{"moe_layers": [1, 2, 3, 4, 5, 6, 7, 8], "normalize_top_k": true, "routed_scale": 2.5, "init_std_down": 0.0, "optimizer": "adamw", "seq_len": 512, "doc_mask": false}
Below are experts of layer 4 (counted from 0) of a mixture-of-experts language model. Rows are named router (the router's row for the expert), gate (a neuron's input weights, with its number), up (a neuron's input weights, with its number) and show model dimensions 0-95. Each number is 500 + 50 x the weight over its row's rms, rounded and kept within 0 to 999. Numbers have three digits each.
Before each expert's rows: "comes after" lists some tokens at least twice as common just before its tokens as in all text. This comes from a sample of Wikipedia text that the model never trained on. Tokens count by the router's weight.

# expert 49
comes after: " | ", " (", " ", "1", ": ", ", "
router:421469586540497564503562533476611471502471522470544484457513633597452531522507521452482586507489491528448398512566496550461577543523447448502436543551480520568515518443376469479554565480535506450509441554538458479518426462495549468507550531420501536453552547508550453581552517532609486434
gate2:475457514559456654517614530487541414464505535513435543419476433468504434519453491491559493487552498412499480458589482492405545492550517492499540459489564530617501439446500490525558574495490510468565563454609546457516435413476555498529501526576448555458505511516386482535451560507476483506
up2:467396483473551491459518392500519541492418517540503432532492597485462465476472541609512602512468381490385436497465533486486533465466465524550546549510527566498536511489548457450436467523471493485389545480617473459544543575393439548541479546468557471576540531535565517534476501523500528434
gate3:520547556540512555476503374442454512559576533496437494503467376554481516513513650465521470517534473428573491426528460503458565485497547334511507520470532551498552529414445441580503497578501480531489489539512492394517504521474478509475484513490497482480556498587478495511403554446519419435
up3:509576549435551481463469569540540520379546592506608511481530539565521528485531437518510482558521465499505461494581485518513530514456562602501588478493576423501517381529507447541506611438465490432545503413571559550474483523523430485513489450462535533531428463558526542477552519481369524520
gate4:415515466569437559528587457421520527575535445472453552475515476595472496457504553435492591528537471412512520376516490514409496501507468459490539518387558544613510561462392515442566533423442493499532437558511532395519477436564501550504508516455503498469561485520482463502524572487535450519
up4:436471540556451506530554498435511567466472462454537558489559525579459471509508538453454534460526459465560457374514447512405492474433589439570544489524556530437508498412420527458598522411524542565556496555498597451464497514420558551455528516404501456558442469472541480590559487523533455480

# expert 57
comes after: "\n\n", " (", " ", "2", "-", "1"
router:470453524461514516549483481421590544520453592459462482525491528565458426530550491488508588505522524548511476542531476429550594497568380457506518498470499506618503476472428507417503465453540520483478466531522495512560452484589608462420536519405388543490507568592525505550575455421554456496
gate0:499517547463493591580476535458428517597488618502490489518465476545496568530590438495555489514403498440467563474464431506462496478541530471507469486469512500571472560500516464458533685482608466516447574481500575500542495495485493425535483465500460497499547563602419429503470535485582448555
up0:421332483533429450548500459448503527554542467415477480518527575440519480516463513449498510541531547458504439501574558502554573547475449531454528488539396537477443552432547475562487483472642526402516528530411474565524534492521499513471465490419607513538609510483485491443519503533503456537
gate1:495446432539499509474599506555457619494539538522497521442474469491475570512538540565495501491469513461605538510546472577511467518476504409550498426462494441541438545477481499529549494494566499565480549470576571424560545460555583396339407438569526485519495525552453429478462491454453487547
up1:514509532503501534466513547478533548443560449558558530501409572536508454368426498495478557484500451581470517467405526483497581546511395583513550511487641429506490457450523501431483417512529498417522526514551497508447411495434506512484466399485532394439552603520529481489570502525473489502
gate2:407575543539464549520556482474531446496556534574484537465425396545508443535458464513613513487511389420502512485500447503443548549580548453507514494477486520592518447532560427466541562458539471510495555541602581560472482507493536433502517488547556461530560522536385477455475548454535375479
up2:496333433453523522481435501600471475514381428507516503508474585457511569502523523598477547473463511485441531498547510540495442417436472492570531455401540562472509469471558513472464487513438430460442480482531476419498411483473491535521456450498480530523506384407518532622506512531549469519

# expert 27
comes after: " | ", ".", "; ", "–", ":", "|"
router:439459479512412523546476444392631636452453573475537480507488615514486530489472486472514523489461469571464433562514519526536564540487453473400526533455453486571514452486434443476515494438487499480445374564490479527582490444576550533469514532479532502474456590481565465507568478528554505571
gate0:468505451418444622538502476454514527510531511525481576447479457568493606582524477533371497498390425448425566507542423504486542485520480514449466487489487459523475475480480422428570641439507460466529524453521528466453422528531444480499487475563442475473483599542486437551502528486451430560
up0:462423497434515504517447448496506556457502440537466500490549574444556599542487527403528486487439421517395550557495467506577458557367414566495532488564482494488437463499505426558404546465514511391486565431466572536491483514506436525523523550496462553511547562501500475508415545527479531609
gate1:515485469492483518528605518543496565497500548496493514450470394541475537563477462538495497499499523465582552495548519530512505579472467461518481446498477466567408577428474551540577588407556536535521525504546565486575561495564591487459346425604491367475490560493511407525504511488494469527
up1:482542510479471485459517573493462504462569483553513551545425515545463448410554453573449561464515508513486545460399496498464603539520476552540464561604513433479519464471432494452534410430437515452444477498526531488444361519475550506460464441449530464415534599466471494523542422452387554455
gate2:508500490524445480527495482487530457465568594464427503367462468459549474473438498528564516412545505407469465453573453544459513480549545439431478448490582487586500444538488397473547521482486513486491464519575608497477427460420552485487525508554500534489525570587349530523462445437519462553
up2:504551417580445568404428500514521463478365493505517602610504580552496513532566628505491544551458436518524518500519604512487505420492461511580496485393593567469524519470516492511473443514474504498529565508533463429466545519539465478511511457407547504484494453528571504536580527474534495426

# expert 9
comes after: "\n", " |", "0", ",", "| ", ":"
router:388481535440457546524538483490581473466439518468468510441497629506485476514526528441538574496459471509458497603600491573512525500492429436438515457454462494549586516489413499437553406417484443515492431587481483546518416452521543468454538539512508593477476616520588463501561504532558508497
gate0:487454477459434603632484434404508544491497489477508528540522473587495571549579474473377560452432489468523598484489435541519484534465426530455506489477506496544502554415448430495540587417497483512581573487507556490468515495493480523533480486507417524543493601502468494548509493480461464652
up0:562372547472428525553546432520482477426501444503469504603479593542535525594467509446543480511496546420564566525504519539558543551473458561483439451506458439551476570468474517576519485469573539415568621418466554596480483390453560557494500532451482532481507508473500500486521569501522529533
gate1:498523425533455482564591515526554598509523484520512537431488450479448527557471539478500594515497493457554490502512469564466552582503456456552498437535407526560466599486446510510603523457514545529486564514507584424537472545524625372390490463539576472436497501587483440494474474437499457539
up1:496539563517432500459542595486466517431523479517548543555450476494459507476485415559431500435503509535440517421422449503495558432481406594548524550503599422528442513423511476498549484517597465499563499472580534495514423439415536518472438505471508455527526522416491561500479397612404480487
gate2:434532486526468604518616521442571446495596539550396536483472473519474539515428446508545581495552444397462422473507411560482535494514489486477475461522543468590427474463556399458522579433461495527514539562560556472476463456453598431484482496537473475553505535576393494498484498507520452514
up2:534471478451467506513488510563482495458370512470455490554448591560473484521563548555506542542400447499489587434522457526499508451481434394598472482460574527541584544429422523482512541528447466503424571461559432534560468524411522544484546516440537470414547466455588460487513512468598492449

# expert 58
comes after: "\n", "| ", "\n\n", "-", "'s", " t"
router:453492511446381495498540511446602492474498561546438570481501571563516499548477462550590582510559467445538421525573472546512521525540463447439579524485531579562451478421435518481530398436476568527553460452552486526562493520531603474564504515482433549491434517486592511496496529482528427394
gate0:425474497450484598543607496515497517401473626442461535488504448492490560529600505584424457448396418423453539517473464512506512494452519533507478528446549521497499513470483481380573601436500473564506590555495548526510544541496520533496524417501474493522512588469450434509566499493442459575
up0:411445577503417504495459474428520507482482499482503462477518520520496508581513466479530510603538486495630582563557449488556423583573424470507508509476435498486399458480528446544480527459576564349508490508441519547540441462462425485470436440387523544578574528474484445484511520481506503527
gate1:530421464498518458555596456520517590540449521505449496442482430534484583531480540552551491519462560465573482459558486603482501566496544402608520509472407453510450542491495532534568493479474469596506528487545547425551464513529641406372462478572518489467424482482499483487460534481464517545
up1:506552528491488490479622497410542515454488416529619520501472455542525503474462432555447535510508406497371540413429533512520589484504396537449526484526540448561455487464487420456485481510504467422531469513560564504445439521451482460509432449463597434507583582513537480454514465458457454433
gate2:438510510469446487539545492524535482519551516483462595372436459575516454524512513534583517532573458394424560463541422575447553527522486409481537474527566527574526475519612431503469547487428458527522571541585599442495478513502574475493479495531520495516576557535400484513481563440511447447
up2:448458449525506550522408551527505526518419529506475444641498634548506511457527533566444541558421509598428494450541519532471497396395433449578491510417515620500564484459419525467510466603538465572479477471540485495547470477498489468466520480532470567495477458447525485515460479437470503524

# expert 35
comes after: "2", "1", "0", "3", ".", "4"
router:415450556465521477483389572506619528430482618497519495429458580559504593522460495513514576500472464558452434537631554536482539539521399392472517511423519478537549465476475495440593435443488529446464413517542479499536451544550483484467475531493517558478527535453519447544511464544532491511
gate0:545439512541420555510466496421492556506532517485547501487441489550476579453616436548390532498429521421504569436536459493489522464503512559455509532454528564535508539491549440383599593508500513457479496528482459465530508505496553490394457435548483488501527583471412507523579614509501410572
up0:500454537458474489536487469457463461452469474550455515461529597560511573496496514500500457519472554477523492539541492405612553572466404491485476518545360531509522546543513437557464543492516544411511524445469489599633516440509430497412453510380504573565557531483491472595512489514427541525
gate1:430469486566497474526583484518487566541452523553519568426468412512479557566437540511547524478512514464514511490538509547483441537481496457521484465526468454579449615434469545585596469476593511562487546506530565441557531508579633425468414458566582452440460461538501508483457562484500395489
up1:478559518527475479468544614491458547456565527534480497577424489543477447461485452505465587456489431542423540434404526506458557520484449533514525534514514441493517487479517432525435436526519448433545419528545502521462424447412507437504440423479530404409573630488577471503594441510446510480
gate2:513475499520454597516573453458477476513594582487439490516461412550524480512470481532529526534545483402541473507561533577389542544495489425478533492499552574582504420463523411505558581534443465539495518581522556444473458474493610469540498462521467538509542466588353446532494485506542409507
up2:453492480500528512511469489515521536472390577507480491509507618516512535505501556529455545516422384543460484449536443515449397452406499435583477497431557520489489487348499530400420476540511480482463562471598453522494480496402419512485532466502508477442500531480552390515544488467553509414

# expert 41
comes after: "\n", " |", ")", ".", " |  |", "=="
router:454418499506453536529513457493591561448423557527624499429532569505484487539519476402541494496475458486491469588620583525528557541558491433441503491467471545590492553531435482454571503460526522508442399555488539484574424501566534464485553552525497563457475547527562474593543498486601496472
gate2:507485546503463616492588528477496445481571568494394549393470415564482478509411520497554531487542509391512469505536438535435562499522570474490520514550577524586530508429515458511600550525515506550520538514562586520529446503463573495517507483572491534513544518564369432534542477474510403479
up2:475497402489446456488501490574533489521359479544576487575470543583515472468549446529406526611445402582411493432515561505497462410468464493574504500510523505463537459473439488454464477546493496388500536550549419610457520456497407546495477508473580464549494485490570502453493524499520483458
gate3:519535519525492422480540429478511569570538574510537490520541503451459504578515630498583438476512477514551604529492442464396519472444514485523479402557523566428463535438465455549518505530529507595436508478442556509475432531499584497530449429431482504485421539565560558563417498414566460502
up3:540523546488429566445444563474558459434482527501489521539491592550540544440505435502430473597465530528525367556532576527554490522578503470498548583509539455452547430559477459501523494514419485415523412399516517525514501558531411456489502584423499448418445519601508483505483551466430479488
gate4:457480496543444615508586421416525528536567479559462570517507499516456517515493516542495585544452568384518514408480447507443491462575483474494472463396510519600519531465502514482531635435408580520471468556562615429520456504466520495488491440455485498474552531478525473501511586499449462554
up4:478511509579416480480519529462553540416486524500500541524521510548530489427485499536425524439489566439508455434527484460358491468441575527540520445550545515459535533548521601486535591444504595534503476502484631465503486545472550495480551603397510465529485498446541506664503517560463484532

# expert 13
comes after: "\n", " D", "\n\n", "| ", " d", " ="
router:454471533457420502548545471538597512478459560451523563491526571566454509562520465438485510467477468488500476576556482567517488517477437419455480513409463507521494432510482441517538476446471521439518430580522508524644392523603459459508509498422571608488536597464560538578539461504578526481
gate0:548450537452381544537527495537445507487522555457512522474463472583449668504601544498434509482410447464481546522512416521432517494504483478456418484473537483514484534480553430396600602541537550538521550505514541482518486497528472406482499422524480533496468595460450522433506481442483421559
up0:448376503459475542548450498485367557488541508593501502423514574506582464551454498512563548502482543490547553578530495466524466572545475552516459574556544578547461579478500568604470485499558541404542500445457498526395531456548522485519501551485500544450585504384512461503504499505482462583
gate1:536479490514489528508572513521491578581514539554463527489467431531464521524460520519514520547485521500570451501531458568502478605540432384537565495526479491537470536426478530552533454513482521541505563552517563399560547540550599418390378463559598462455440520502435414501468533479526384507
up1:538568555526491500444519659554506552418543451551570524487452510512524482419544416517465594449531422486405566434431461477402527529485446581478451487523509470470475462538517443434499487489439487515492436470544502500452430450409522495485452488439489457514568579446555498476538406512469544422
gate2:554535491482430533514537551523548421598513518489395497465489406595488487539468511492585511524560491390527460472546423546435488537545517467471531478527564511527525393410535424475494573492475506492539533570587542425479414488509501494580491486490555518499516490528370487554472489486436380442
up2:471475446552487506531511438526440499474438450512497504540443604521525476471535567543430551434395411572422486443494532535468470409461503497563546484449556574515581591591524532464426461591596492491407559527561538476484510495371532500483482547534527462480469462476551568497529535490572487459

# expert 74
comes after: "2", "1", "\n", " =", " in the", "–"
router:445458524434390455486465465436517542458387568525514575429541552479467508499530477449546523492411460544463435524581497557537499580514459435457467555454508462504516534492455494535539424462566539414492371580518501523562466457590590487503493550422480573460475529514602488540528464536537435474
gate0:474372518449484667551508549426471541544513522442461540511458514531462573500572472502457520501380468482508521461495393575514470455499588548464423504491544476464511508522466449391594648451483507523464509486524545496494434485475472490471424454540463509490479563471451535484548531512468418495
up0:441375452472442539554476433453468484497667450528446446533496590507521507500452509496486537573516495443484576505489417515586494567539387589486460575598462514539477472489510480529483532483463539365522540504450505551493463447521500519480491502470539516455509563404433463532541518564471563527
gate1:524496428454399490515563510501462556519520485506384540448490462508416532546476510475545572483474478455531440467515458591509440569518475490518530506583478468552430595406514535552606494480586510619501503537550529399536528535548553438461383485568509450490464476518498462496479491511496368514
up1:500563588579578573529581538527425561411562477475577498496432537483496458449439514557420496480570466504467578501434531565525519447501424629497489519536550509517496494534537467401475510519422514461509501470494520462505466469419487459491533466451615479474539620509505543469549439456403474550
gate2:522535488456430620513575512468562391479538538465376529462493417517539448500405466479544522488545481401542475456542432550441498558547513445479505461564507485535516424429575422527567500553446517563530545565587574489457446428508578520512495489508558502516489458453385533471488504493463449492
up2:483492512516488521459456446554452479504480474558536473531428564507477484463513572564354580509430457515463529429533484541513449463473532425578491524500588658522571496450506511420362504543495484480455499521548473525507465516437438568487515526417604531487570423446496520502566525501529443455

# expert 28
comes after: " | ", ".", "2", ": ", ":", ") | "
router:420459529517468494525485477491572564439419565459601498468524597475460547535519466502496520491494476451500469625567544522485530467527522414485528520457453570592560506427464503470582466444565472548385404538558493534555448456498537512506527581478478561463470556546585431599580479495539498527
gate1:495465378507517458601572512548491540528517538449472522405461463495450536590471574543502524470519481417582550492520477538495475570514468447541455461551470457564376596485472536506549499471567510612482550435526539443519550461544553383372433444547482463479474512541473475498514537464512483536
up1:569573599511456579455581553509512506436483463631577528515429491516487462452474427483488559503473474566394492446448476499500563465461395527491547573559593509494529451435481396490526472489432469440542469531543512510547437529481542495464479483492466495501603601487519517482511387481473520429
gate2:462542527563445531552588512475544435519510550445429538426466407494477441511470523519556485469534462362511472489537438474466495448527576476477492470544536562567461492488570381548598551484454527553514513536618545514491449456503576456462489510528474545556513489639388514524503507448470441480
up2:534488418484472463488534425508536464512410562477457531563502535508444496469550581567427560473481422497378574418540486439475411511494490505617465531487571540466472538459483510510417435487510362485393543508598451558484507467483388517495486480444522464464494489548560522538472515496537554454
gate3:414569436488498418448526429425483581527581516469464492488535459524455530545534599491569448507460471437501427495507455496416499347418542428490540462448487591507437532488500525588480471483469539545503468462487576500434453499567570483504469497535505478454476507610542499516431417397491477496
up3:544490615477445511508548526460583463519485540527563466406525535537612538485461436561443472568542523539475498556470443415491519543541513467443504585576481445418503476538506388476507429524483535426478433431525431558533500491536433472476508501354453459547465486532514496581527523438433436478

# expert 47
comes after: "\n", "\n\n", "| ", ".", "- ", ", "
router:379424483498459442584485417428621577507458538516528488452523601534543522544525539514542516426477456519499385544566514554462584477513471441454480499502476551518524514545480447455521518426488491498477448519486505476556418481569570447500522555473478547479551575546604576523602449489575469475
gate0:426494541449456646534436491458437482487510532523491526504478454547476537523598522585416527509459477446454474493498406551445474479502498475490429541454508476480490537479554437375629663470567448537504483557516560507500459484464493438505488423570411518501502551496452546486528438497447474515
up0:421445505501508540529520468478471515504483467544520427516526569499526544617477581507478488552429498447472552510535485557519477591543374527454471502497469565553396480477529512504481520514545494344521534560446574545524545428441499459479465471438498610471608587491480471508459436503456522611
gate1:485467483500499489534560528553529624543496521582485537468474440479499538518496537502495500491506530480603506506536487619481489544515456431534495483505452449568443570449467578502561509455501619568507533486498589446568456526537581403347456414596480474470497545511437446459497519472555419532
up1:576546547394457578466556502468428481428503491486587511569441560583495485480491412519499624517480422464385537454436540500458549550574438556485466482509573446483505492468471400458478417489502454452480488456585415501485478499445521499499436465395530475491462546471546470486527510537486499404
gate2:420503496526454526503566498492480428540491576480391506438456403537471428508475453483582531516507519347541421452498464558488573496549546432479498512515546438600538436506524428457545537501454558495526583538585552453488432526495577441490509478521478505490555520538373434440557505500441470495
up2:546405411465528534460513440545493558481337455557495451569518597548501515399529580505443549554425458487466439453557451517446480383502567476583524445452512541545508466446551459522494501520443442445434476560536461511472515495442487568498508573516524414506458514507499500526510527441587524465

# expert 40
comes after: "2", "1", "| ", "–", " ", ", "
router:414452520513472511459459470471638611459426544525503506453532582554550527548524509462575540454515475526494445507594513535465582552482428431481480437437528462577519487530499555471594501410508458535446431535515498495587498522543621498473533453444412516460555579510527454539573470517558475483
gate1:461484506511511507520536545596517565597483497571467521531485457519508595548499527505516506470562553487577506415537450574495471519480480436524472461509455474500444589436469596529617524460526532586511513447498510497533537532536602421345393431536490435481501489509401409495522530516460461529
up1:570542511508469484491531550425449522403519497453540518409439523542433469420459445543478594456415420533424561533404517424472498486449429561526535548542582419527515490514489442473431410533488476403508544542582448510492458466422468475545479460463591457496516583482559500471549461492443497462
gate2:478507533569469596540528538509523432515498553520465588402459408566548512525458492493604514523514529354524496504527473570466521503533531448454505432498558510652412438475509439476484503473453548532551515539548584457480463487464570467493497436538489521528568452473416497477576510413467419533
up2:538461452443429477449441397520512499437428512579456453615437598479530524470486544594490552562470379551423415511541444445489484407471492497590512464491542484619502485418506499470430512511459504553449571505565531455589493502439446575477522489444492482474508540479480483542524503468487496450
gate3:416524570527486494490568415466452524541581473514541518524427492478454559444503565507497477525532488426548510473486438396414563437453573433528515482480541578485530588407532474572441443522440499516556516503494563427488428565517583524499470426514475511488508605515458545604398481436498443484
up3:573541546386478550456462594455572534480535545447495462465603469601496478601483475516472473609491526517567473507556505567549451524508484548511547499493486435471541404569438425530567506453521554512439419456516471554501478516483427475486476573438504491501392404532498508472499547424415501525

# expert 30
comes after: "\n", "2", "1", "| ", ", ", " | "
router:424466514541445456470505449453609560415452597486502540464490529516525494505506503469559539485462435563471492612580517525455569547539461472484500481454534546555564531491482466499546432441508451487438424531533541515587436511534569485513595471444466588433580573551570496560599544465537449424
gate1:485458498535471516521596523546561582565446511525523534443484472486475538530497520503576517504502498409572522513528496636457525542489444403527559498514498470571442564506504557495563542486546546545464533411488619430582463528503640397412459481579529472474457555505470464459509503453492417534
up1:508570571563495472544570576533465538411595449546492500547420499512501464487517401531418535428476467526392471421434471457428550447522430628500492539574579494461542495437468524466485513497482480440519526516544475535470472486464514477513474409429478456478593582519561513520584450525450530435
gate2:446521444517460569540513547443523406517599581475484542447427418549558391476492490506581501485526488415506448447558529506409553496493467471451478440484574509577511447511545380434541514484540508527525562494573543561481503443514562439516520486536460535521532524611396531486533548426482424510
up2:516469464471485579514459443543490523490334449514432503547538544550496461523529562578385609538427409517490554474513462541512447472464477418571574573466533479516454514398507557499445546513510461492437481536571469468493533512424472598494481478408528464511508463464545409512504428500511565474
gate3:450478544507511495510593414459484583554549463502536498498502474486495528471562581461448480514508536437548441497486413416426560443486551441494509490462519619401508570451521508584465512547463548542500577533487559423471439529516591522529473346516495499523484552545472536563388492433521469445
up3:539553548411438509445474595465544461481526544470478480509529453569508438514535525536467487615472473522556499528527484575523450533500505509519545596523477471496521389531491399546561509493565487484465460431524441601524509587407432492458503526400495532493451473568499627458503504474360479538

# expert 43
comes after: " |", " | ", ")", " |  |", ".", "=="
router:406439475513485528523489467462577577452437574453554451428479612485529473508473534546551503472453522470552467599597548497474554497561487444422517517489432577572527548474431539471536451432570479484419408558516534479570442508534500471517530576457504563450437556508599450522572498487576492511
gate2:497541478529383531487538532490546479531581575532452503450446432569481434514471472524489492533509524316547430464545507530427525484575571498504504428512534548577457490466567469501546504514506467563541520580599631455517443486476573541512509494537456547550484493567380477508463525468522440521
up2:587390503518514497422399486504466499477358479517420545539484546521531495431508502590435606491460502553489507442520519464473573413420449492533508528449577431528561566468486472514444453549473518447431579522592411476513501476523409551471492519478492438499540406503482464541506546517555506446
gate3:426524484478537408373540456475492553569566547458489475534534521522466477522499636529526446523431508557531451502489447550393519431408554478539476444440494599462441459456490560485464510527512495498483469533472574455418461538546548570476471490516472473399527527556521526559388481428580483460
up3:556502541410421566448505461475507480461557528536500493438476485560537505492496420509461484593545502428464466487568515423530461553610493494486581542557559350449542520515549457562548455460483524521488445471522481554557503538545399463541516451399487484533405534511522434560538583441416455502
gate4:467566497502473639448623495408521455527505443477439574453530502518430497481501493467509569577463471383555520411445529560396522511532487489549553449462529529563506548465481494429577552467489572484482441570508633437527438510495433501474527452512482512522534551538532471503517548498522402478
up4:550559514513500453509533568398497537461438438505485546485526490528519465488513533573448477440461514468562483430517426537410466458428553467538524474547508585442485524530429581442520556518555513543463464548486661510565459561520512555469552596447462451585456475521555493621531415478527441484

# expert 18
comes after: "1", "–", ".", ",", "an", "i"
router:424518462532451547480451504474600524447447603532511573399479597557485508520518520470475541473470552502491445587585534566532580565504514439483424460458448475534491513516428461525525458446456500487526425553478511528615445506535542497456455499455518525454457575467567466606631439489462549526
gate0:504468538463486700542556462494480434475542465402526588442469449486488554484552510505464519492409485486477496462484456540509520478529580558477409408499599524532513509462481385408514624480481548524484517566509540492505456518538512433465520422486485513434462589533455445486520544473493472556
up0:467441394495544595510560427519445517469567479520471439505523584472515491546481496561513479550439502411513474524572530563516516559576459545490424511548509543485461635463536481574459602468556514387526548455456512560517472443509556549487500467391483497527549516476496482512436606459465490601
gate1:528552460541488482515574549561455597574481460490539513476466476548475503543491495464501529483467531456545548484521590539472537640542462377563496481510451510507448566496460608541570477496571511623546538465546520459535510533533595437366433506556515455465426550559458460536474486464554463480
up1:534537522552475504470533555452521537401523483502521445526411548542467447347509456462483567470498434501388613479435463535460523483442405524497460488486626370510513464502467461479443490470521569430481535489541530509482454451386474519485495470448505493545574572504510480458554515552473561446
gate2:504540428596487567534552519521505417522549563451379524513390469531468399467433524499575477521518472431519451468545517503398536459532522428560538468517588531578494461506497455479552589496444466507481490564607545494496462405539583468552512471543479549555502495570430460515474507445477463580
up2:420501553499533489483443399516579539456362538517496523552513537510500486471559544560435563472446428496453600447492451445463475409511458536622486481465516555443523570466573429458459457522471490483487596464555495558444513579395475561466464546432526466491515522534534455487450551501555489427

# expert 60
comes after: "1", "2", ", ", "–", "3", "."
router:434459489533485481513494531504623597479433533437477485436517597569508513539552549491555557512461441531480418512579471593471531544492454405534458493437538500617611465530456494443543453425511477493464462574585423490512429489542569512467534541475407529470537541502559468518563474503569538519
gate3:455475527512480494527559404494461493525555435472472521504466413478539556492559678459486480562431484459544487500497402477409506405427498452539492460377523545516493502467500437511444467534476576533478524538536526452439423491527594508504468447565482482485563502500521488541414475473502352469
up3:582552563379482544443498624458554535455541522489595419530533482558521464532387396557413493594473513498559515476523495495523472580520481500517535446617539474505494445555476508552512514496477515530533448417495518522483490508511465485549504517415517425527400448498506474513459533410428577456
gate4:513555445564455517576576491478517435592629396553479522480521474551432451547551519445571567532576479468482520493466472527428515482593487440439512457442583535543524527466485453438622573440478490556475512542491526467504540433535535535521543411494489531538485613496439513496478585431511480493
up4:542570547541413502523555560452505511534464448512507547429513507564487489485612520523536540511464495497531505406534430559413488526445563432500521406556576564475488492516458519478559591497582513591484563508548645520454527488467551479450540533480487379496445478430523445590516426483490517553
gate5:518492421535535500590606487405429544545526444484479556407474501527468495532478538438534500515511528491618425529584446510489457602494504420528448447489476474486532430436484520518509642437458421559448567565496475421504465498542519467568507479547572477492500518542505523475611502472486478407
up5:517485340613542510523423512449465504490536445528477520480475494560469473502474517432524393545560482498506400593513466474595479613500489398504483514481564490472528446470388466505491499438452464450407507549497422530434597484566473577478498515468491543530467464507532429520526449524512528438